{
  "n_experts": 16,
  "d_expert": 160,
  "n_kv_head": 4,
  "norm": "layernorm",
  "norm_eps": 1e-06,
  "attn_scale": 0.125,
  "parallel_block": false,
  "init_std_qkv": 0.0312,
  "init_std_down": 0.00534,
  "optimizer": "soap_variant",
  "lr": 0.00382,
  "lr_head": 0.00486,
  "grad_clip": 1.0,
  "steps": 7422
}
Below are experts of layer 13 (counted from 0) of a mixture-of-experts language model. Rows are named router (the router's row for the expert), up (a neuron's input weights, with its number) and show model dimensions 0-255. Each number is 128 + 24 x the weight over its row's rms, rounded and kept within 0 to 255. Numbers have three digits each.
After each expert's rows: a language model's description of what the expert responds to. This comes from a sample of Wikipedia text that the model never trained on.

# expert 11
router:143132103156126098138154155091134092155159139096174090145105115083109084161100134149121131137155164105141134144093102116107087096182110152122159150128138134119140137142135136139160114148110077135156144162106128120143138119075154143166161149110162189124104166135109137125102153175094109166149101119111117099141142114114121095145155152136088166105171153102154148136117101128111185105168144171144164142103097127124126140122107085130142120118117122107109116168138178095088146111127117166146116111108144098100165147125148103173146161158118143137154158104121141144110141121164085131116149123124141125117086130134130120116119138092121124115141115135104088126171157095137094128149099094129126151159110140130155121101153143137095115140098135137131128143086110098084143137111149
up0:075122131136160135115106139090091124166140094154191117070130120070109150096153156143097113096123125095155140050111119155113135136146137137133126148145124107106096094161108140098090163113119147088121131106117163079126102129057167148171125129147157123155125129143135135153113086182111124133132126150071132099135149159139119109131075137135124099131166142122119140121102117141125175132145132129125158099089123141114123135117146123096151150164116077122127137132102132137091093102108104137099136091134100143112127135144098117159141118112097121160114119124144132088118142111115146139153096142092153111108125127113124137113134092133121132133120163084175159106126131121120132144145132167125123151125125144122135161141122098132176095090113184113159097115128090141137103105129163
up1:115128138112129114088125163145113125152105116104087115149121126100151099083099115156107141145133113167146180123160140085100129121118103169107132069161131076123135165141144107110153142129112097120116164086125119089134162106167129130145152156143159093130100131139171116137180115133150136160110108099105145132116120128090171140090149144113128132077120133129154124105096147122138098101144135119129104154118102112052145173172082146165147143145127125099093133134110147088125151124137166141081133143096134102118103133086152107145089154079090142170152166153127102108134131096086123132145168112083128129156137130172167148132132167122136138148097122137130114127133123118174115156139139096090127114154141155105088135130122126124155153111109122142138103111122133097136135114149138
Description: Inner word pieces like ag in Manager or ing in Voting, and civic nouns such as public, design, government, Commission.

# expert 5
router:160108115123138101100123174103157122150132111123102106151121167109108104115108136151158137146140155093165151155096163115145085096128100146158180156158100140123123101145130172153114097123122121120164134168109174105142137129118113152146142171112146162091087157106098089092097169107094100148147142089102120114171100109133137113157132164152134163134150126092153153165141136100101166099133094089102128102160101161155145111146133102120151104178167120156144135134168151163109138112112141141155106111113162094097131122120145138156138155149100161104158144112101110134141106106134101117119130122108151123103110142151083133125105094112121109117147153124090098098155161112117098102151093140122099107148135143150097101101157091101116162128091140147130132119107109094109155141132147
up0:126122145126113169169098099127177133140102135149138139132140090131125124080112081120075124103159104094114146146127066120103119111137117120134108127132125103141121165112154115113102105124158134112147109159080135073069125140184134145141134104110078143123092102145133129125130144140149129136183155118103132144196144110084131120125132101124141132116121146131154120120150109184120149105150071109156150119142159130077109159127155157099101157102137155134062164110132117150071142105163145155115111105148098114147121105148151112116067153125100099154125139126091129149162117108140125116129145104150114130145157150147143122137146092123140114183111104156120141089108122119136162119130126114138122093138167136121139132146095177140125161150131120151121122128121112086123086114118131
up1:101111141127117179184147110157135131137125129114134142119089137102132186097130139143122122147140083138180137111164107097127128099140078114171162125132160108109172122133115148130178122088155151126127117172155114182119112113134142114103098144157092137140141136150098134111103089125112159103104099137124140119125134112149126156137082100111087107133083133107122166121156151143131142153127114145115086136153108143131067123161131127118091144151135105115126139099134120213168164121144113142131141107086111155115129093138158118123108122066117165123168089118152089151097117117123119109120080112123108157137092103118137121115170121105158107140126148110097139133087114116136118136136126153111085098073124121162131154161105162110123134083129143136122157144124127159129131106107127
Description: Last words or punctuation ending titles and list or table entries, such as Award, Medal, Avenue, closing brackets, line breaks.

# expert 2
router:127146114123104124163097179108163165138139134119126084170131139133102089142108152142137090111138158094164120158131135078117127115147114140138129125156109157085102080155075152128118092115121124089146147115129164088113119101102108157124156164124163146116129144129109121092109134122092108145130132110126117115159138136162074096148175152153106154103167133146105145154116115103105150106173110082089148107118148158156109100117177104125088143172157120156112132150153122108120149133109128118180105143134144122085151074119125120110157128138127143102152154100163120088162125132104122103117112160111158151106108115173089164124110107120109139111142094139102113127148101126118115092142128132107134132136145124154076110165153104127116131148125117167144174153090122107096146160141106
up0:116134128122107114138134127160082137158096103129160110145154166161089142129103140139129085151151156151125138168151096133127089151157128182184165090100107116119095133080116107112141159154101134110186100098125105141159117075142061137102125121125142122095131120111127114157152110138122133147109127147135142131118134101129080105161117089141158092100108152113128113137129155162167067117143143100129134128105126161115142124099128125091107152147152119155088126135154113137159137111122115115137135139109128144055144126163116115115159124110118142116149126112152135129139101105117142141119086196158118095174109088129139104161129133073091155163119135121157088152115134153132144129077152139082144115141148107156140145131151138145108114126126139163113152137152154119132106143084113
up1:134092119128125121153086136093132124134113154115099140069156146146101122111126120138087066119114131106132130146165167133171142166158098169125125150115115100138104141090153138145141146129127131106120093111179148131160110109115139126125148091136139121118153136109147127111170132116136123058116115091131124150137116136160131124140129114120109100144132098109097110100143106072186145147139131135134162110103098151142175116131162145170150094141121095153110146145164107185131123167138129142131121090070166192105169054122097113127150118131118105104163128132158123126092117117133120099119138123116144133097123136139104127134151147111152118195082111151145160157146153143121109137084166137103142133143127119142151144133139114135092131154144155167170172120119115118152137129108135
Description: Words linking a person to a role in biographies, mainly as, was, became, named, appointed, e.g. "appointment as Member", "was an actress".

# expert 0
router:172117157136137128117100096170144145136112107139121122106116176103137128129138088099140164134135177071090077152144146133147126083135146136148160125172151138137118130149089143181096110095131151098118112122104143130114143131172125146125135163119136119118084101070089135086081156122126096149152096129102092071097119144154127138126140152111142168137112161143146110170098127102124153137137120115104140126129112134162136151146119092119160121086132145157175178145119137116123188108086105138166104141112173128136099137123140108132104153138145126159139152115135136103150165111110128112101098130099134091121090097152120155110105125116107123080138134173115107138158116124109119136142105159121101113136141133107107088156158141126114127164092081102136140165121126166128148138141164
up0:099151096117151130145146149137162115115128110145111117117112160128134129121155098124162138127112136146148129125093149111114128094133139072106147093122174098128142128081127153144079152091098126160103119142093136111136176099150128172154124132138147105114098099111121089162114104119139111130125175130115131133111149113099142139111118136161154097154137126120114094130133113128132158123117123134149146111126096137109070114131101088095123145180113072086141149102139100126145126127139156162127161185139123131151110160152144133161092082101147150139187092098069116106126150119142145093149143109130118146100162153152161161127132156125085113134119113110099146140115095144133132092088083098132094119132129094163154160088124143122097122183146142088099143145116103101090105095123102
up1:136093168118101087054121150098076142138155113127159122103117166143137143109146139150147089138107107179098105105129099127179140154100121102120137107141128116114140095127140143138158131115152131092113149129140156104141103147136127134103083105126144139098114115102143108093124157113139125104154125153148107135132136127166100147162104151121109143127158141062169115110095147128139109096156109137127136104109137147137151110133127114116137130168109141116150119120131133150097145115156177143111088124066130139123151110151160142135108121122120093165150151168099136116166140131161110128104114182148159106082116125068146119098131139183085129123137111086129160105091103130087154145116092146141128100138114133089164121128106106093085130130125141093121115129110191084119160121128115
Description: Articles and possessive determiners like the, a, its, their, usually after of, with, on or in, opening noun phrases.

# expert 10
router:164145106101120122139125161158152126132130135113118105164146118106117092073086169154162123092117127120134138135164124132124109100122126114153155165151142107141149111149110145162109081072176136115158138122125095137169104138143085106152146171123157150096150145159107078113100149103115106143173161133099145113116120114095118112162139169148171160113116125150096161146135116138086112103091139120148167102148116171166105092147146137123147082152085121131139100111121163106129155154087151142103097109095116110124149139109137095117166180177124143099152167119107092149138123098141133108088122117132159146115101123110141133103099100109143142094133124099077123126129117106107100154149128140135130084150122129143144115109141129139122131150092128162124125110151121099100154066136134
up0:150113120119103161142133093131102149132108130104149139152138143083118114095132159161093137132130162182121088126144134070068141146108135134135129122108136119153168136098162120132151141107157140133148128100118094104155113153092092136137111148085176107150125133153142106127123150096173171099141155095141146150123123109142121138100142103139106149163098136142097135112086141128152145146074115101114124175111119141152110111123128171109134126104121112103129147156097131116157124162124124082082134136168089149126117133166117102139141182135118120103095141170153168161124118083144121136152125153150123098154129089181136130189126166128126114140097113158127145113158121113129108127090169130113097116168088175129136169138103139081147140140124149160135149115126122153117091156109096
up1:101110133121109114121120167164118087108142149132091175124157106139127068109100134168123143166104080114124123124181077141154139133136088076100097113078143133093116138143128154052139100119174149104107169098088116130125089087133145127133088143112091138185141109112097130132133149134112146174154140122148118180097145112122111122138145125162111131141127115140099147120117136151117098176107125129105128073110139139132106151101162165122127112086121137103091132116110129135105139132121142082120116150122082163124099143122106148132135166150116086142117137161136133142106150053106132172103098138126109151140149152116109118126121125134102180129128089110106131118144143100119101095101121128123096116128120135152163105131106108132161125117134090107124147117149140100106129127102111
Description: Word-final suffixes, mostly plural -s, -es, -ers, -ations, -ings, plus the pronoun they, e.g. symptoms, tourists, directors.

# expert 15
router:115106095160178139143115110138150158143123085086149104176123134115129157112132155129157110158150171096168158145146163109140125104097124121101154138174106115129111147132110160145125106110130155133129079154120089119125127146144133105150139156096159128121115156123105122110120145131100118125154126137102121130119146106109136101157119145159149170119149140148118108157133153122103151078163115142137103131156109120154080175156113117149187110131182069149119128145146135109098161103128142150141099094138118118123134154126108164110144135143140160135089132076102120168143157104141123088095114113097158120069117139111095115097111091121113103130141113082114088098153174140111101113138080152134070100157123179145145091103160110148122116131104129125130096147137104131108164124130139
up0:104127095102132092146118091122114177146124119116154085101152105119132116086165109120124153161148127079064156132111110131126158156155122144130078180162108156119115165109119141110144110127101116119154142170109123098132164128114131114115108121115138162151141123115135168154164118129148135124099148191146145117145148069120133088125141071140107077112155110144111097142126121130154130115126125167121110135111109096131100151118127121168107148066132074129077156161133123144099126100112069130085128116122105126118142134092108095123147072137133130105131170076085111138131147134153125175146102109166129145131113149117083132140132093139115149186122147139128130131130102121112172121128136132138149116129126090160093147142173146121139090147150119114113140128127138139145111139133121
up1:083133155124104161110107095121131172140130091108124158122120133146137111136134123143112150129175075094125140130156109142162114108118102102117126147129136151097150095140090100128125167185155144120142127092131129135095121113118098090156115109114141127087133110126119112131112121130093150127122131096128131150080126075094153157143172123117138135120139092176154088132155136176156083131156121155126085137124139136137089138118107150137167141153147061132101155138116124118135190112129133138126104154156132131102090108091099119172117131128124130089103127147149104093140124155129130150115166138114117172173180162118102124161063146149139092131158128107166107136116141147151143111121135111114145123115088140110099104133159164132178135116112146090129145170108130170153109148098110
Description: Modal and auxiliary verbs and the word to, such as would, can, must, did not, plus the should in shoulders.

# expert 6
router:173117099138147122139178139085169116123130138148120113108112100136125112136115134135163117142148117162161121148102106154120120145135116150155132121122086131134169135162112132162095098146100095089161184104110146129129147155102118146146143132110152102110117138101094095096081154093123087130166137108149117088155124084163113119168152156165141139134138130115101100140154131170095090153100114097114107119163148118183100116156098128121156093122098154161153101159172114121122109108104119132159115087116157122101110121145104138156150118142173136153113116107114106162179140167156116126117170182104139106129096124133159125106129147155097114109086117144089153092153156101136126152145111163135100119162106162158113102116166114108095124110117114155150132144147089150135136127130109
up0:122134128122167124086107120117098127141139134153147092127110106149105125105166099110098131166109147130120125146120104123087150167094144122071143115115147119106121147153123093145113157157134099110140108150093131110084141148140144098162102102136132167192158118159139130141086177155147108137134097139107095132095134153115123153084142108110160133102141134150155096173138148124131108094173131137124140139122112130117146137093142148138113128125128107142104167126156113150101085112132102144119141148129087126101133148128087200133111070118140142184115142106129133165109129111118117121147151123114090156125055142134117125153146129119078107122112134112116132156143128131136086186096135152095121131128145113117187123078121115107090142150193103136142163139131098125167150129120118
up1:137100111140164135134140172092067171112163113148090126097129117133119104112102094100106135162133143132156126142084142111149132191137152135105117114063165156144139089133151174102131146157111165134118115120124084126120129135109116132146093118188153116130124129127113115151097179135106133124118150116077115152151150164121150115129143129186090152095064113114127148171141117131146117102132152139122109159143129143177130130116141139140162148119135137127101127171133097146149162157131127148123132108111131091116161183116099139160111152102090094171103120128110137102135119104140124147120128176088086115114157162129156111109118144119119091120122127136151140170120096124112135123119159102123149140118107093172121150125127097141095136132128163124170128137092105170169141145152110
Description: Opening pieces of words, especially Latin-style prefixes such as inter, pre, pro, per, sub, con, as in per-fect, ar-boreal.

# expert 8
router:130108137154120100138117106130159120148111138093148130145110152115115104109137120154157144117125172153179113147113169170155097135156099157161119124170113116167126143183139119146092099133149127120145146093114150132154103089111135136119163174129134113103077148122085117103106157147085106083133150107113103130133091133143129090166150160132122144133133115122169133146159119091096145121180138092157125085162101174120130099117139130134146107163149157139112098136156153168110113093143149102158092093103146099105120136138148132089141099156113149154120131119092133157116121138127083105108146070151150121098127160103153133091104081171138162146156113122101132158132167149147098147165088139127130119160117093135143123130156106122102138126095117125136098145116082111121104144114152
up0:174103124089127130145138110150143133110098130081140138096139142156137121134165144133156111102098109154125163118110161145130134158118081099129144103134137109142125102113153151071104122100118138092108093155150100128123129149130081171158144148109091159150149169128124126146140098073135144130110107137095113147146142145152138121094130161133118152123104091187115119130143118099180140125127125103153066158184129190177167150147090123104156133124161098091094121118107113146109137125169113114177124129149101125174137116099139105091173139123111121115108131104169108125134192109126127125123158118164145132138128144134110146133142161160168105096098130098146144111125159163169154133154136137131118118147130153147164129098093080120120098110123127115137124119149135122095097125111111
up1:129178103082157106150151102146122101166095081118117148138169100141133141099141108114121105130111111179126138133138114112152145085127190147093151094127151130073198136122129126120095099145109134124132132134149150165133166149076162134118093159125087102121107105150146189146169120114150189148133143121132113132107122134170100154125167113116132122135137146126114104094126096110156158119118128129127130120121144109148117102126121105084158114106115177107131108178141139146119175118073151139121110160126103136123131144111147180122156093115158100103124133116147102172122105102106106132089148119187133134112137145130149153154150093139097119121148169127100136097145121147118130170125116156121120124183091149104132115119137108123127139163145113141104153117152144129161140145090120
Description: Starts and middles of proper names, especially Spanish/French place names and surnames such as Los, San, El, La, Loire, Guelph.